Experts of a small language model: 544M tokens.
Below are experts of layer 4 (counted from 0) of a mixture-of-experts language model. Rows are named router (the router's row for the expert), gate (a neuron's input weights, with its number), up (a neuron's input weights, with its number), down (a neuron's output weights, with its number) and show model dimensions 0-255. Each number is 500 + 25 x the weight over its row's rms, rounded and kept within 0 to 999. Numbers have three digits each.
After each expert's rows: a language model's description of what the expert responds to; "raises" lists some tokens whose logits its average output raises strongly, later layers aside. This comes from a sample of Wikipedia text that the model never trained on.

# expert 48
router:487460508528463519565453472487535501496535499472493493489508492532510497524506513454530457438510495490459503531528511495530540521513499567532519486506535457484481485494502500486460520499526537468467497469522514536534516501505518500528502500491492511472449517550522489492493506465464489513509505473487473509510459472492536490504557482444478544510486549490518486477545508512477534472522521492528537500488548543516494470524518470500507530505513493522512520480526513480565509473506517524490530481480504509520527509518461496530518486481454479503527536487537528495530429472505492481510492517500517505529518522503518496477511507520454472494546525469493497522503508483491508479476461491543489482491463518489513527513478481468491529519500485477496514486518505495466469511473557
gate0:504501498502443531489515478489525474496521506518521460489516507437530488422515510508491540459508470528554479542482494502467486505510486508511568517495477556491478496463540504458448511488423523478525489461463544531513520478537517481455535518485527508485501485475484500469474493492509444486528474510483467534450532502512506506530490500530507515515531459472482502482532499518501471502529503539490502501484493469494567518480484488544484498498497499498509531496485491489531487489551488512537512476483476500516500517429431536506506494504532520512475470492491529487505497494520507476495511484543488490528505492519513510484473516516514482470524498495527496519513495481457509503483506481533480518514476508500495559487502508515510516497508515514453508508458500510526458485527534
up0:518492505549514484509481507477469510497543485526510489516483470492505445515494528528535453527525505485483513471514517533547479503468487534471495542489507502514498499546500486500531519521529472518490526498518498464487504529480514519499523468538491513523536504533468454543508493497482547489510542487464506480494484490507520500456540447510497459492506516483454521519484491500484481512522518482518508527502499518506477480557486489481496505496520489508508470522537505487469488505497460501512508528505588488490445542532560475502525537500480503470503499524423512503514548533468518555487470477487497516464532474497504502484508450455473538487458519461495483449497466517532520538493464512505506479461508459496527488493480504524480504500502507510518496469534503467481491532492474
down0:473474527470519482459496506469510465535484475493472501493470512526452523542506510461510529498491521523535531515509462460521490474515471518473516526515538504488482501447490497502490493482470505487496499500519455465547471482535525477474514479504480479503485499511533522494511518537493555503523491498541495497472483516479481543521485468540477468489490478539544513525522514493509533481487466491520531495551529511510508492465550497504480473498497537504446525443494539491493477513507481486497491507514521535470462490494529479491514543486517499463440531528502531481516516481503519460550504490470501466514473527480478504512530454512448504443501466516511509481506450520471526570502541507505507486491486517519504479499506533566472513461492504481498472509504507518453517496505521
It responds to: Opening quotation marks. Opening quotes before titles of songs, albums and cited works, plus music words like lead, song, single, and ck endings.
raises: "W", "M", "S"

# expert 3
router:471499518498483469515427472519518520502537489525488577469479546491508452533495539494514522498486504456479496518479453469505479490531474464497518547522504513522507485537480515472496509451508487496535540495488457462483487530476501539502458497516469513514482507527476489475464465522493490528511531475524473483499502517536559485516496504499513464492483534502489535457465499487514465475493506503536535457466504501495509482489516467499492501476468493493520538499516464507474465502502521490490514519516508513497521500464547495502482515496562476513515500509500543445521514475466532488524469477469495481504479505489489499492464517475480469523488502529500447536460490533474553519508541503492481539475498537493488493442475528475520519533544486508495473474509506478493451502519494
gate0:504550488511500468510498508522549489551521501509498549530501485487515492506494500507507523467490446545491550479531519516510520508535480526512506478486501519500496474509526432503497504524555510464519483515515498481482456487473477506476472493513541519482483459480514472506489517514508483547482477499515496517502466509473517541503497520511514506499469514487522500542519508496466454540536496522474499551501477496497512490488492485529490489485434490502520492474498506497547444501492516504521497548456547503486507526488537515476507543515487505493452551507501484518434452514488507472454513497512493459487508515519518501483454493502508441525436530466502488510516481520477483513515476513529500516508508493512504502512518470492484477552593504498539463493461488500509495479493548
up0:520514506517443510536503519470474501512529506513512497512502495512478492484472531510509555485517475497565528512476477559511497521530471507562507490504497505510498442498533415522491487522511461481533457582540489471467482499484509508495517463522474557445440502478522490510503498503497460513544505518492509498486484492450526526497525498558522453493490500484497522490516485482534443501541482508508524498522489482501534485494522494505497486483461500472510494474468498514501451547480497530513509507508488497491492517454498523513499520523515499527454530464522482489483536508462506476467494519493487496494518512468500530492480477476514482499469501459489449476492549521542495516513510483535508496513528471477498538478497487504468526494520486490480489497487498526492496499496569
down0:501509493467505558516500513504478485472478529503535461447465535529496494492445471471472488483486533538494508491465440519466493512507449484525472524533482454552535520518513544495491566480520492497524496517495451505547518502515488492535508495504495489525486525497484512497488475519492490487448484502476520501504508556531468508513515490492547492489531502515478528489449441507518502525492517494522522476480492506503471521510518491499484532515515458479484544490534489557463547554459535469466499516528478501510509540506474517521481502525531528445501491498497487460497491502500500482504510480492478480540508513526501498523486486526506490514532485480544520500534436481499491487538486474506553460512507503503489495471474480502489483504466517478474446513506472538524495517488470
It responds to: Preposition "of". The word "of" after nouns in prose, as in end of, Bachelor of, all of; also fragment "cle" in motorcycle, clear.
raises: "fer", " the", "f", "ten"

# expert 51
router:490510524513509473535461507472503495447537499490481498478490512488485483491556506531523512443477533546546514470482535501543519529480491470506501525516451519564505526492491529545508513513504499518507521508497498526481484554516493479471531478514548472481543520498506546481496489499517464498470534469485527494533492487500470465490530536508503469498498506517503542490530493495504451517495534453504491454503491525533463437536477490505486490523489541513491517474512480469488506482495507489443460497522500471490484529504492479487512501504467541494548524509534536501551457494489513464495489504475518482501450503514554453495472490471510510493499502508511480516506535486523522488487553482507527507472492490481485458509481476488537478518456475500499450508492509523469464470489445
gate0:481490506495516469511503489527498488534462525488511498489494515562476535497541479461536455494467497516516481497501491518467495518509475492513487492488515466417491511530491469506494513494496474539496498501490476478467483481495467478524469464495450494513463476479485485543501546516513520514491471517534474522531504506538483491446544488497520477505521526482519497526555462494481539477494472494515555497506469494513548506527503483505498472525489541507502507446459481478551518482492507493510486505513473494526498473492523522498494483542525503474506521463516510518469441540480471528478510472461526496525531555526504499502472480495485526523457508533478500496515500545496493472486491473508536463463569486518500492488513482551539489504462500552513532481480534471496491454475513
up0:579470498495524484514538530516509477484532481511521471515477523517469480525538528514503515442512514515493496508507552509507522496558548511540511463528515500498498513484508528514487511498478522500503524476483487529535515503488511529489509504533515491476497471555521500494499487471506496452505521498499484477516515535504511505508510502517479523491464515479477513511517445481541510450492466489500507493533532536497481510496474513510526541443498568491528475517493447517483480482525493524457473485488481462498505505572553537502532538462472559501541509496526498478504461509511515503515489458503489470532549519477531497435567462464517493461481474489501479478508510498494495474505516518523494493501482483523499480501516495490538491487531488502521490490461525500471456536485485
down0:510492472475499561463504497499498494510491493483470472524460508510499512545481511497465544503514496468497505511505538519482474473519502508468455454515512520534486480489519492485505468472461510514480522468531496519488509444544509555498477494453516483509488478541500470466529455501495484467492550498529493451469471503486538521517525479478504439509515517495469461497476514535539485494484507512517554533485558508515501489514483495529529511504513461525512486524475494463481481478527496501482489522517459437492497512502516469502474515470522456449501505536532446495522490455508532486520420507537520515504519502494463494464517504525484477458496532507540494491471528509489505533518534492530506467491464512495519454482539522468497494494516485518492496528493469525502521529492493
It responds to: Definite article the. The articles "the" or "The" after prepositions or at sentence start, as in from the Catholic University, on the Billboard.
raises: " same", "se", "m", "re"

# expert 17
router:469486496534498503512490492462489520511499510485476450466478469493493502505522439503536499498455508535518538516471493530505474502512506499478524497528484491498490483460519499482475509491499460499515504529524514497457476497498479526502476494525522518488498480485491512465503470481481438520533464414494497524487506539467477490486536455487507471459465502475470486483490490494497504536518518488506554526501496510548535523458484489503481497473475483454582528486528527478502492489496514515515468498486521502469494516486512506503494478539461498530496476491514493481483511476512521547489491476512456475501512512482518503518494511459432490502562466523478452487463517525524475480500511501535442509451468567470530479523502551471494494462487475549508514504506503486491503532472492
gate0:503488484510508442508495525484498486505454495478512510502501509511470493467476518524486514494495558427483527507491432477494503480522490484513507458486497512507511548534491484499497490534521522527496479495565512504539490498466488463479515477480502504512536500516457467540539493572504510470503541515521495493548440494488473525486482510489485520492503524481495506508513496503494458497462524450504497487523515485501495470495522481502487508519540505504503499494482505464532559542498468471491515504476521490532485486452520495495484528494524526476490482467473538511473499486473507512493524547491529481466469469480495486510515469480538509417465509548512516441507489504565493518491459529456508461501489474516497482479514494465504513543526514509535484484457523522496547506489506
up0:471489506536483471497519508536458482544482527480511457478488524486492499499477507469522475507512490519470474537503488512511463525445483505478528506474517485565503504528543593504535502492460514510519499455508475546472477514490514481446548491536477516500464510495577507491523526534486510493523506494485515501422518478512501508451517496501489449496487506511494474502518490510485508496480433476549484524489509478533509503521493519530490486478522531518507514518538520509514488501449444495519502519508514534508492497511486491517525514534478488475506501525487488475485551526512491528516463490452454523498530467476538503475484541552504511469501536475496492490478503506471473470515504485457521522495484490470506508515496499532498501508455492491488518501485495523469464522458516
down0:510510491500477459474550508551524472539446524514511487536471481490513514464515497456533454485492495494490532518512533498502489515455507500488477546463516500548495479446578520506533508476482547519501476479519521547507501492464503471497486516558513509507486508503500494481529557535486497507433504503533478482461460494467497548469509499461468462479533521456514492495561499533489521480516490487493504487456483512526482522508485490522478505468549461531496529533491481483517506499487458496505485487494515519526482477535488455532503486488500480504492525505471487494503488522520502511520463532492534471516512512493479466486508505531510454476483508493528506474482481535473451465520496505464465528490510473483486529541519476527483490485444506506502534502457491509512499509515498
It responds to: Infinitive "to", modals. The word "to" after verbs like decided, scheduled, confessed, or in ranges "45 to 64"; also into, from, would, could, through.
raises: "ge", " become", "ur", "ward"

# expert 22
router:473455530466540497551453550500465532533476494553486477514477512539485464509504493478527513530506528536518473492502515482500462518507491518501527508479528507487495520497531527505491506482504502439545508521513504510507509506521503450518545469523477519508501471513490503489449487488509507563505514480493521508481505523466479463469500468464450518500479458467528526496464477537510492496510499440507514544483508495496520489493480499519496512527441526477526506512470511503502507520508543471487460494487558482478481507453523477460478499481501524508482530453493519497469505484549533484502505493461491490533499500499505509492470519501512505562492541473518484478442512483514536477527458491446484533506537471512489501487466494483516483469447492538488511490476491511463519454502485
gate0:485511505544499483547470502519514484522516486517477516522490515523512511481500487476497520560488474530507473485514443520501508485519455479597506506511519507440522498475533423508517484514451488488502501521487489504471516520525491491475464485520518489453508506509489526449496510487484491503537505496511531479496494463480538472500473464498537490482483490502509479506448488534494519499497532478519537480525490534522458489514500523491517464563502502516513596503498478487509507503513470509534510536532512478503506525510552521457500493500464452512511478524509519517501483480518473472516500538508581479511509540544509512524498547494478493536501486456528479515523486528463519489503506526501512499558536488510495481489476511511508511536496495498484511514529487470488507487505540
up0:472511508453481476523500498444503494481480518532504516524506521479508479491498514516505544497455513522462449472509471446494489488492554450504497501506533485495511493466485475504506467524484484493501473486488474521511502500564505482530477514526476506468500502466456525454529450484513521508493514489525523466500516487476540460481454461519520516487505452526475505515434477512507491495502521500507525523465482529449496494504504508474524473512503492486481502523497459468489519439530521471493511510489561461516508520500467509453459480512500507462497457539478513462585482540515496521506508477535559479514460505533482500486512533503514550523491514506524458521488505489506515520500527529501501520529484472536479502493483463499536490514526506501470517511520515455514478493525505
down0:520476530470463472503497485522501471563501496498475500517543488525510528485512499490466515509477480511506519520492512516522528511462490545493524471471482480501463494528512500494521532543576551523473507508560539475551497504477528481493532446490504507517453485498488485536508506487532517512512531461481492477482520494506478516496471495523463510498480495494559466527505513519505495530468494460520488486524513505478483500500522499503481501498497482474507473465511533526508507483510501450526517515531490494473492461515514516530504499536549502534505543486456545533467522498511545495495512519436544528490499504506475494501472500505493470546471530452490497520549476477458515464495444456493518527519510454541545508484514465486465513485476455510502503501494499535487527461493493
It responds to: Prepositions for/with. Prepositions after verbs or nouns, mainly for and with, also about, against, under, as in responsibility for, agreement with.
raises: "ward", " their", " its", "e", " this", " the"

# expert 56
router:487502503528529503517547489519523507473502512481492508452456476567499473510517487491489481497542454500542521506476506513488483504488489488457475527519532513511512497478547530497522495534476517452509527470505499520467500524573489551551452474507451514524500504505500555518505513520509495528516498488524567451514524507470476496511508511494498456465458491506521509500518498540473507508501467507531552446489496505501504483513542508478497498535539511540539454503480482504472484525468473486486501525479486480515496521531512475465504508474463516520510481495441476525509481493514522517495467522536513505535469507487515544488499499520478541522459498467493499518459538496504498491510529498504517508506473494512495452560521517499512520486474497438510471503544476490456513509474477
gate0:542555517468529521501502523508487511514490531515510472447496525515498525505499507485528548491505499447494468525569505497470513507529498483513541561494511499422505514521534538509498529477482545545508492493453527558484497500493517508493503473504561511476527514508473513537508472506476530498485498524492472498475479483521465504459498472476437483510500503502518489503530501513430521536478477504538478528508529494513472493483505509499514469484498483496517456533462493512434503548497556533530489490482515511527509510468479518521468475497501477478462541490472463487534499526484520561548522492480528479512511533522488496509510472462490490488470517491503504505497484508507532506495487486513488467519510510526490528466489519488486530473469497505453477493476469504475535513485529
up0:482443499525501474482463490484522492480504515502482483511499493518485525554518520500513526526506507510497528477515546550466484488458514485481533524484461496514506539496506441482481473509565514553512511502444458524470536498490457494490474472496491525498550487551530491519536544491519523512504560485486497510501477464515536521508510485451526491497519498488539477503465507501538534478541463485455495495486502479527514507493481513504467487463454477480495506470557500482500487520498497497516509509532511497503479454495533515497505530514537504467508481511503450544448547450514531517458525516447491519488515494508524511554531513532493501477519486507521525460531525513515479489489441502502513508530470479462505509489486486510497495522432507493507478505500486496495501514501468
down0:492492523498457511516480493464493508493502489507540487468490527496502481501481468495515490488503494527458482508527511511453494486514529493464465499478507532490523520500493503469511540512539482524531473508491474514513513497441466528476471487432517455478510492530531485506532533494540540467499511493494548522494471545510559526511508467484519487497488520508499512508486513511506488494502483455495504516519491503548500518533527530519500501472500472520486487432511476477442470518543521481494481466490518507501501480483505506513496575524489483498481528518505494531467500482502514559519470470452549542528455454573505489542479528512455514518514467513473470530509476493513522460521493509527533470483547477489485506496528500461468482478500458493529467543495528528506495496515485
It responds to: Initial A, letter u. Capital A beginning names in tables and lists (Ali, Adela, AEK, Aug) and "u" inside names like Eduardo, Dartmouth.
raises: "cc", "round", "udi", "tten"